config.yaml
d_expert: 96
normalize_top_k: false
balance_loss: 0.000646
n_groups: 4
init_std_router: 0.0114
n_kv_head: 2
rope_fraction: 1.0
init: "uniform"
steps: 3355
Below are experts of layer 9 (counted from 0) of a mixture-of-experts language model. Rows are named router (the router's row for the expert), down (a neuron's output weights, with its number) and show model dimensions 0-191. Each number is 500 + 50 x the weight over its row's rms, rounded and kept within 0 to 999. Numbers have three digits each.
After each expert's rows: "comes before" lists some tokens at least twice as common just after its tokens as in all text. This comes from a sample of Wikipedia text that the model never trained on. Tokens count by the router's weight.

# expert 60
router:589575501391507629600528492463456415524592577429507492411535509458513538576477522425586561524431466460482491486566555469492496447519555414505524466527487562503449540478491468575554569549524486452465490458589572504560526414503524400499422556531503497616503522466460538518549478491403464537550529572423472505504479463488584508494550462486579467505544462405492489541517545530471531482555503474396520429410496498447583543466469491491436638567442566521461540507509555468411451525498460455496450464471447451516464481460516490411427416488502529522423481508517470558534465499579562544
down0:443544530522483490442509476509423551508431516564515538501540578464514422455449533537521596538498538394530451540467420398484494416504449488491426559514493630502479490595450471520436462520470507522513748554471515503457542514501531484456589509460553460510471511522467496388438469511517518511398431448593486540506552519507419522500495472436554443480546474469486414477548427520515545508539506608514565578561487452500545543538495600521526570435548536510571383492520501497489412437483560509533441478466471556510482480511519581421528505476533436465513481480454541477467474444505559559
comes before: "–", " |", "th", ".", "%", " million"

# expert 45
router:443493462507563411595468514427555510467483477481536562503455439505547532486459481430521477484431479444461548518565444469452552292545472440467460507530456534477438508494468576553504513449356518437539589538644474611483552572516502550442519427527475491460570547553502572453418492520555504447507523515516481466478483540566483510472461459536411534470498450430495491460433479458425541510527480514513521602491474455506563527469483494455407579482548480493486565435490551532538529547522499510508381486516537476419538498514425527393462545534558454443484405478482464516503493520446402602
down0:473487568540447422455432509514401535508456474451489481445443469449573425543466538550444471496502573483505457554429458582539630498575516462499473488502544414569501566492442557477367489508555419496459505573486503488377498475517496412466407607542411509497490472552503480424501554480495570548502477491542498538474524546423458631599462546495546505555411592479514594479494460570396443458520501519570536542592528543461454433462569526498509492494493623444402500500545542559507497508576563485466499507443517537546473464453549507552497560433486501471519507493481569504449539468451558505
comes before: "201", "200", "202", "199", "198", "197"

# expert 64
router:622590479390444624571557465477499438513585594486542512449515482482589461598431468428528570538412502476501486485561486479455532458544559424515497494561479523507494581478459482572561518575525505454462423442645557454560552462523513384478432481536505479595496478488472531539526457517406475503546514546386485485508490548475564523516585475473576480533536439430543548514495536489469500473539533433474494438443487536451565561477403513472456628572418544468449553519517498514470499504405471462518467470525436464461490456482475541447451432517471534461452488518519462557544488548555577559
down0:493449442510491493539472441407500538411572572551402535470526489533468545556549497503427546601583486472472492498504491464533469612490452527524465493517550500464516512411562597468447571506490569456453268563526459557505469417483466556502484428470479510467471563490512464533600518425521511536519511423500530546501456518456540457566538584457539593479498596433478564545362503450529519499457547551570424511502504436535485492492516455434467485533480509541489449540576462463411576533510482545458566508567463571519481535484500431471434564570457508403548521487515430538445517515525509544
comes before: "th", "–", " years", "%", ",", "."

# expert 66
router:573501544511545465583491496501501490418528554405507560458541556519439518480389530506498470471538442439493485502551449476489483283455510509516416513425530618530498583465514489522454525418481629450543654512421629537550525510498541456473455483483568505459514595483454564498544521498427533579552504558463494451456454415527501496506462526540354497502396513491464521536462518476417572472492531486530479567413505468507457536523519452484434507491473467525555540546513621534518485478523497491487529572541535470468569457535447461424445477525487535435523497450477520558480451484484572503
down0:464458542446461471454549521506563459446472563611511451567459500538550518508474525478393506465497506472479436522454493559585459539465554468434502569490421506469528498534497434480493440478487491520473549533483451551516408492584569540366537513596427428491432432499578521563415475495475439537497580506421460524483580458534505576524484532489610507513554481596599465488538486462479468478504416445524446456543455582496364558466493485440495537420436463559502591459546537549468468527521481464497458634519521459489473576540431552592437512448485480471475488646479489499536509594473480494
comes before: "0", "5", "6", "8", "4", "3"

# expert 65
router:535543510476504457461499516445500531471529527495437548436547444470455537507508462548533550498552559496450461517558449371487475380530515517509372472489459456536459471376518537539571517477548531394528556565600550460445573467458468501532446546513541466490416486527468430475457472551495522462531515453511533509547474523453551510496447512515560450513479489553470457591464462530577504590503452563515521474387513458485482450577581527450439770523516475450473520533459511530462479527420403561447488488524588487555490453555551458425456531512499520389468462496478462470483440532509497472
down0:507501582516552463427569589497486524402547580484524514440614414430491529497509503358564484504507513471492540421469415460545457490368429481498509536575498511496526522480485398566508537479521610485519645478609431599536482520498517485547525507384591487509533502457564499490502520453501554462439436522403477483462479514454447519443564480421489518491420515609485445564587421461524505558503480454505451458574482535438521546512534529453436476535529471414502495519543496434424485498497529485527525474516531416479516496544575491532505478486469608502515429509520620543587507508519524511
comes before: ")", ")\n", "),", ")\n\n", "–", ");"

# expert 79
router:547450561485579447578480544474470492438513479389405507421500599427506511447470532395497437537474437504586492542593480398506438339455464499540513474450548509439457538476534465567510544461480527424511584450506605540525461484529550472527494449517503559454480549396481599543515554479477555497441429496568558466487476508511443446463461516521449571457468509486510482482441499498399475559451547534518455517422498514492498500519486449549461524596484564492567504551501581518573482469536473503421595575448582597487514507458592473434411526461543494443466471468579429544475442498543560525
down0:476537496515540530450455490491474500498592531500443514389456507536549535500524449468463566446458600527490519563484477566494575548551588528550511541527463459482518571547498567489421507409428467470544552486438483433429493430519470415590467453403488536439515445549579452535507493511408548578564431511504581505494477408319484491511469533501478502622474519412568467507477519495470456493595518561504434477485489553441499532582526550511544432456448525491552458452552591449526431486517473526468543558400510574457418384505497455531560471616473524481505467488485534497562509526579519459
comes before: "0", " ", "1", "2", "3", "4"

# expert 21
router:447444511535517431536497529455545519498513465568507496612562531472415536534480436608474480462447558444445494521529471480506398397409501443533531507481530474459427508442497561555505625446520528472453585522520385454504574451501462466480484546477363400449532557514537487471427539477547563490541497511482531495576585517394537467527496503503530460483508496574496458503502463464527441470530532483602486488545539456492540452503604537509534713474515525422480474456458487437452468526478493523457559501485475600485417585475601482474492537543561455487409489491481555475477472476463552422
down0:518533619487519490580505485498546543558572493493459509465583446487475574516569503474548509500484558474487525425458459562499501530497520555407539565481475513510446450497462476566445449544546426545508536401390599430568507462446525524480582458462572475517496564488428439533505473601450479504428515470556487439467535404540447533500517468593465470485395420496514542505537500576490541505559475484454514459458515458462500535519466469539482497487531433459546578548428454615508403553483497342506500525576538551453440589514495524547469467575521428485515529526468475555342474581607474483
comes before: ":", " |", "\n", "==\n", "==\n\n", " ==\n"

# expert 70
router:492498407530560472517538525544551499502462541500520532481533451504463519529521434639493446474510564469448538518548456495561467420557505611497334449489512422434478457455514417598532427495547568476530477615467589487467458502431528434550546494486565476523382493494515466499398524516429556442561500518502572536490487481544585556591473547553478477462536545509440441618491441603604520514544435496524521485458465444486413531458556541442445627507515422496464495518524491552436518554456428554470551479466549499553531472479531513498480516532445505382438455533447478459442519473482497480
down0:577460518437542483379510580487428459586521462506453515432546530472502449532466453470432535572467598508543463459515569438563443444531393526478541492474582450440464355634436585439421475530519473524560451515564437541522436498515480504432450529550424504475438584468494441490513516545514430410549510481574489514489582480527485518489568420539501493469488481502499506572524567439430518548508485570454508393467450537466414487557535559546544498467510510538471525486533501463468533511507514394471483508521535504483548452475598565565531552531558530481560397504459524552573390544580450519
comes before: ")", ")\n", "),", ")\n\n", ").", "–"

# expert 43
router:480469525557556431561500501430541498465461458484482548502472481487475562490509466521492455517475477479538517467581512375507516393535525541538432447518539503484412515489516559528478553426376472494613644535562572563371494571502562469545493488581468509457508564462499534561525560461413517392466461462457535460544461493531525632447510493502436449534540525425448486464494508527448545419503495570500555589437562444417480461513487459500454609523537540582513485477437530544550512504497514440501532420549532526458481446460534478438423603509453470380467458491530524523490469503465442628
down0:647634372514488586512563508511502474506497473604512501480461488632471415446492491528505582579542562535443415512553599443464570511486587501506502490583539530522533476546467521524486441478502468451494448542559572552496411555519474514451483494387481517495555390471520441521596482490510527476408634441507445570464544468551510485589414470531514499532582553494515527458489421581490537511469474582485437440510472469548468493483433492511465552525562514505483483509518462500560446421419487474466520465465517452416440442456519533515510481496508483567512501506493448495419532582476385486
comes before: "201", "200", "202", "199", "198", "197"

# expert 48
router:487564442501577391587452537420534501541489420497494504493453464468546494496482519455469528488455497422435484488531450447458477306520508519478444514522499540496428546489469480556453472473399515535535518546583483614457435571527508442480493471601470494522541546565444586455511504482528573469453524505470485428460425545595540498495469518523391472477559480471492467544422427465449567443516508516485551635467435473489485440454482501467458533484548488505496478461516565550549536525527526526502386442590585455435580451481465525423488516540451411442513390519502518568490423521438437599
down0:552543502568479483529499556506525500432483452483467520583451590446542503488485509462498512540515548536461502480566484572442529566561515478512512491469593509499447411477489596500525429534484488459485515517478523571402481509422447485392595493450559479445473482438460500489541550486416508504419620511454394558590394445505553490454544449483502418461482536412589502527584489497564438469530475498504418487633514528578492542599455531553369485534629511480424506470591479485531542504458494468487452471534537362492444494521493530572548518464510562503491519520461461462555567524496415430
comes before: "201", "200", "199", "202", "198", "197"

# expert 47
router:422473455505514456541523417454506554455555526509578492541442454480505471508498487405574435508446489534382535605475467527426479491523505579509486543500505496446484587483462432516550544538520495556491492451633482581542561505452469411520489440494432562532492443492448469560412524483512548564548539523404525503456440473318474514509508499567605425630515493494501508520500538428487518451501464388474414414454565500496462502520470574442519581501502544515517500496508529466425538465533540564446508469555462410509579469531527580520532510517509524566524518513403615421471543445466558455
down0:493641542439388565491472494502528487521467428574464423488385427448498481514471533505498541473494524504403523505474437489446503343482476449414505531569542588506534550534525529461505558587374609523479581512460483457467491534443473524550530524459584503572544507498458524598512505461492439531463481452533582494494447481441587567453443534550510483635503463526509509513522432496551518473471480479530541541486607570487515541490504575477497566477598450498464461483471420457430502546473541518443544508489473474334481473569458458544481581434553416537546549442530526522509520483497516478
comes before: " of", " to", ",", " for", " in", "ing"

# expert 73
router:487439511455545430605430514485455494465542514471453490447576538471469568490470468550469462524444441510511439458591503407517490336447531479584442481403548561571424514431550507564478584432505578444486575553452490480487493517511488517551491517554519562381480570411436535495504503519475525449549435532444521468554496514473577520529441530596432545509502502470492549469492522458421538562521503511606515453505501535466559482453489475501435564462515515428551491511470501619515434500492564383392581539526527553543513554485562448396424462493456510395538572519538434553475472485552513474
down0:473537440451486537507538502502487471488601503468509483459424492455547524464504461513380517440529550547515496460545559536511536468451449436490452564558541495531623464509548467460548505519479572540474532521420473545417533558436442634376596413567440526483501454472501530494447526485527491463389606458563430536573619570459492443404584489497506541482523477503527483488461497401640601466588467547533526431502459484602494444508446458440459488407505467463430504506441475572520536528527514514505540466472566453455503515558502465524434483488562498496459451572540563446543573527502472533
comes before: " ", "0", "2", "6", "9", "5"

# expert 33
router:408414483490500459502529519430514454528496441522530447575516598489409500524515457553521435463442547485487509543493458613518467429385571500550488511491557447478450489459524569508493627454456512504461690554571380476499505453485489480500470540429394388465492546464530475544460515502561531483507481463514532488516543479418512459549498548549552468472428503588485431526563498432560472552497513539563474512462488473473534447516610547540550620519510454469556473438437515445437487460541489566496494493412506621528396580470547463490525486554523440562450500488510567466461446450442479475
down0:596528595440450462563459347542524506513417550475492461533525471455514416470478580494510342541465491560561544594490449422529485529519483516503546509466486508590434544492569499501487370475558630461509617521429455531440588430449560468441553435501487497597561500516506510440520527502416460543457464407471519498540493565469532503479597533485545542530580519528571445496504531533438526460599476445404514421552453551448502468511464462546505560531452454561484532526456446511536515508450506454425462453540455502502460491503559457525515517457564553515504478570522454544569520444433491474
comes before: ":", " |", " |\n", " by", "\n", "(s"

# expert 42
router:498478470465522434445561491451410537434512500506542498501506468538516460478431521385508490538450498436424492591456463457460511500487517601443451540523503531492508568521449501500462469500559470427459495481600493541513542616466530450526478408507432509532474508494545519569501545440543591472547537449507501426516472545426427545439497518561522497568425546573502475515430628500546484465593391538591504481407527438460441521528410511498450592477458562596568510444525536391462534493526515608451535489574491403501586428501476484481504507508483531581554422558430609486460557461480512433
down0:410438547607534521613542422430409499443502533528496532519501541531534521493483498506464526499514528452398618484444409566449480538542516535564494460512462514531447548446528540507406445439515492499524446485452549477481468525484547453457467484467472460534623482531541558442584497552518503513498517438501458472445475544420528530537495451504457551502518501539557494548448476515507587521441511518474535435377433454501479460466412476406463577500464543564554423527509587447480495509574481529528613488573424494495588492523542580459489448615465596613511460446492446548402452439432485583
comes before: " ", " of", ",", " in", " to", "."

# expert 72
router:592526509408432651556423511475500432506549516407534548429506504463536498553488496436541499509389514495468488518586480494520516420584513386476515496529460576572548488447496544586540611503541493451483517456558540481572528443536477456447463441502489522523468493513518560463485466507448459513504519483414490545473522428493479550439578506503582543484519451479559433456532520499492526495486498560483484467435466554451458489481439498435412708599552520555391543549478463505508486475506441502492392508510519503518422611446508502396519484563534514470476594530538501482538502547570461587
down0:527474573443521525489427534483483476518540436624542492465494488517554594566499546532445410556527463566494494418485490567500484482399407447543603546391478463493456396544444517576484483544501533478489580442491442461475518540473555481595519510556462471525520559499480507555454434565512461467483452440546562549532459407504470568419567531492412428511518541461519483540467511407478538481417445541478540580399478574504465460422492459618427565535496454530456474484506435507454467488525525484499531539380600516449551481475479523577549491486457514497591459548557496577555410543539550436
comes before: "–", " |", "th", " |\n", "%", " years"

# expert 18
router:548553515562548481398511564564550429451533544519440544392534483555542477482639424544499427533505529510525525447559511493549546426542498524494473506485509497522507466486517514420526518466517480536469603481490459441462517554509539544492525554494494530502468518361521516491538501502508466503564526380506468622488523513442599454460445537556438549449476491531520491432569533478488533605446477516425552587531514609587625434619568516622448380557531541507454517485504495558451501492536493450548524502508539560498481441501473402548521481479513587470443502538559466528422561543473558572
down0:508484412491502486508486504466503508520462496531506513501466504486463583534477441421492522470518494506426472576479499459481483375483493494527526577528491444529482494558479500403500464605550499447581687461501569427463544585505537443499479479500480396426461457513558477502506483485493545532519522409468537449497495477487484501531447519539553465506509518498496520506492491508461496483491487501519535456473499542513526520542528522462517939575502511514526466514528467472466498499482537468505523480508456458471490532518553451504484511538484480479522507507522519423505530477516523467
comes before: " ", " USA", " John", " \"", " L", " D"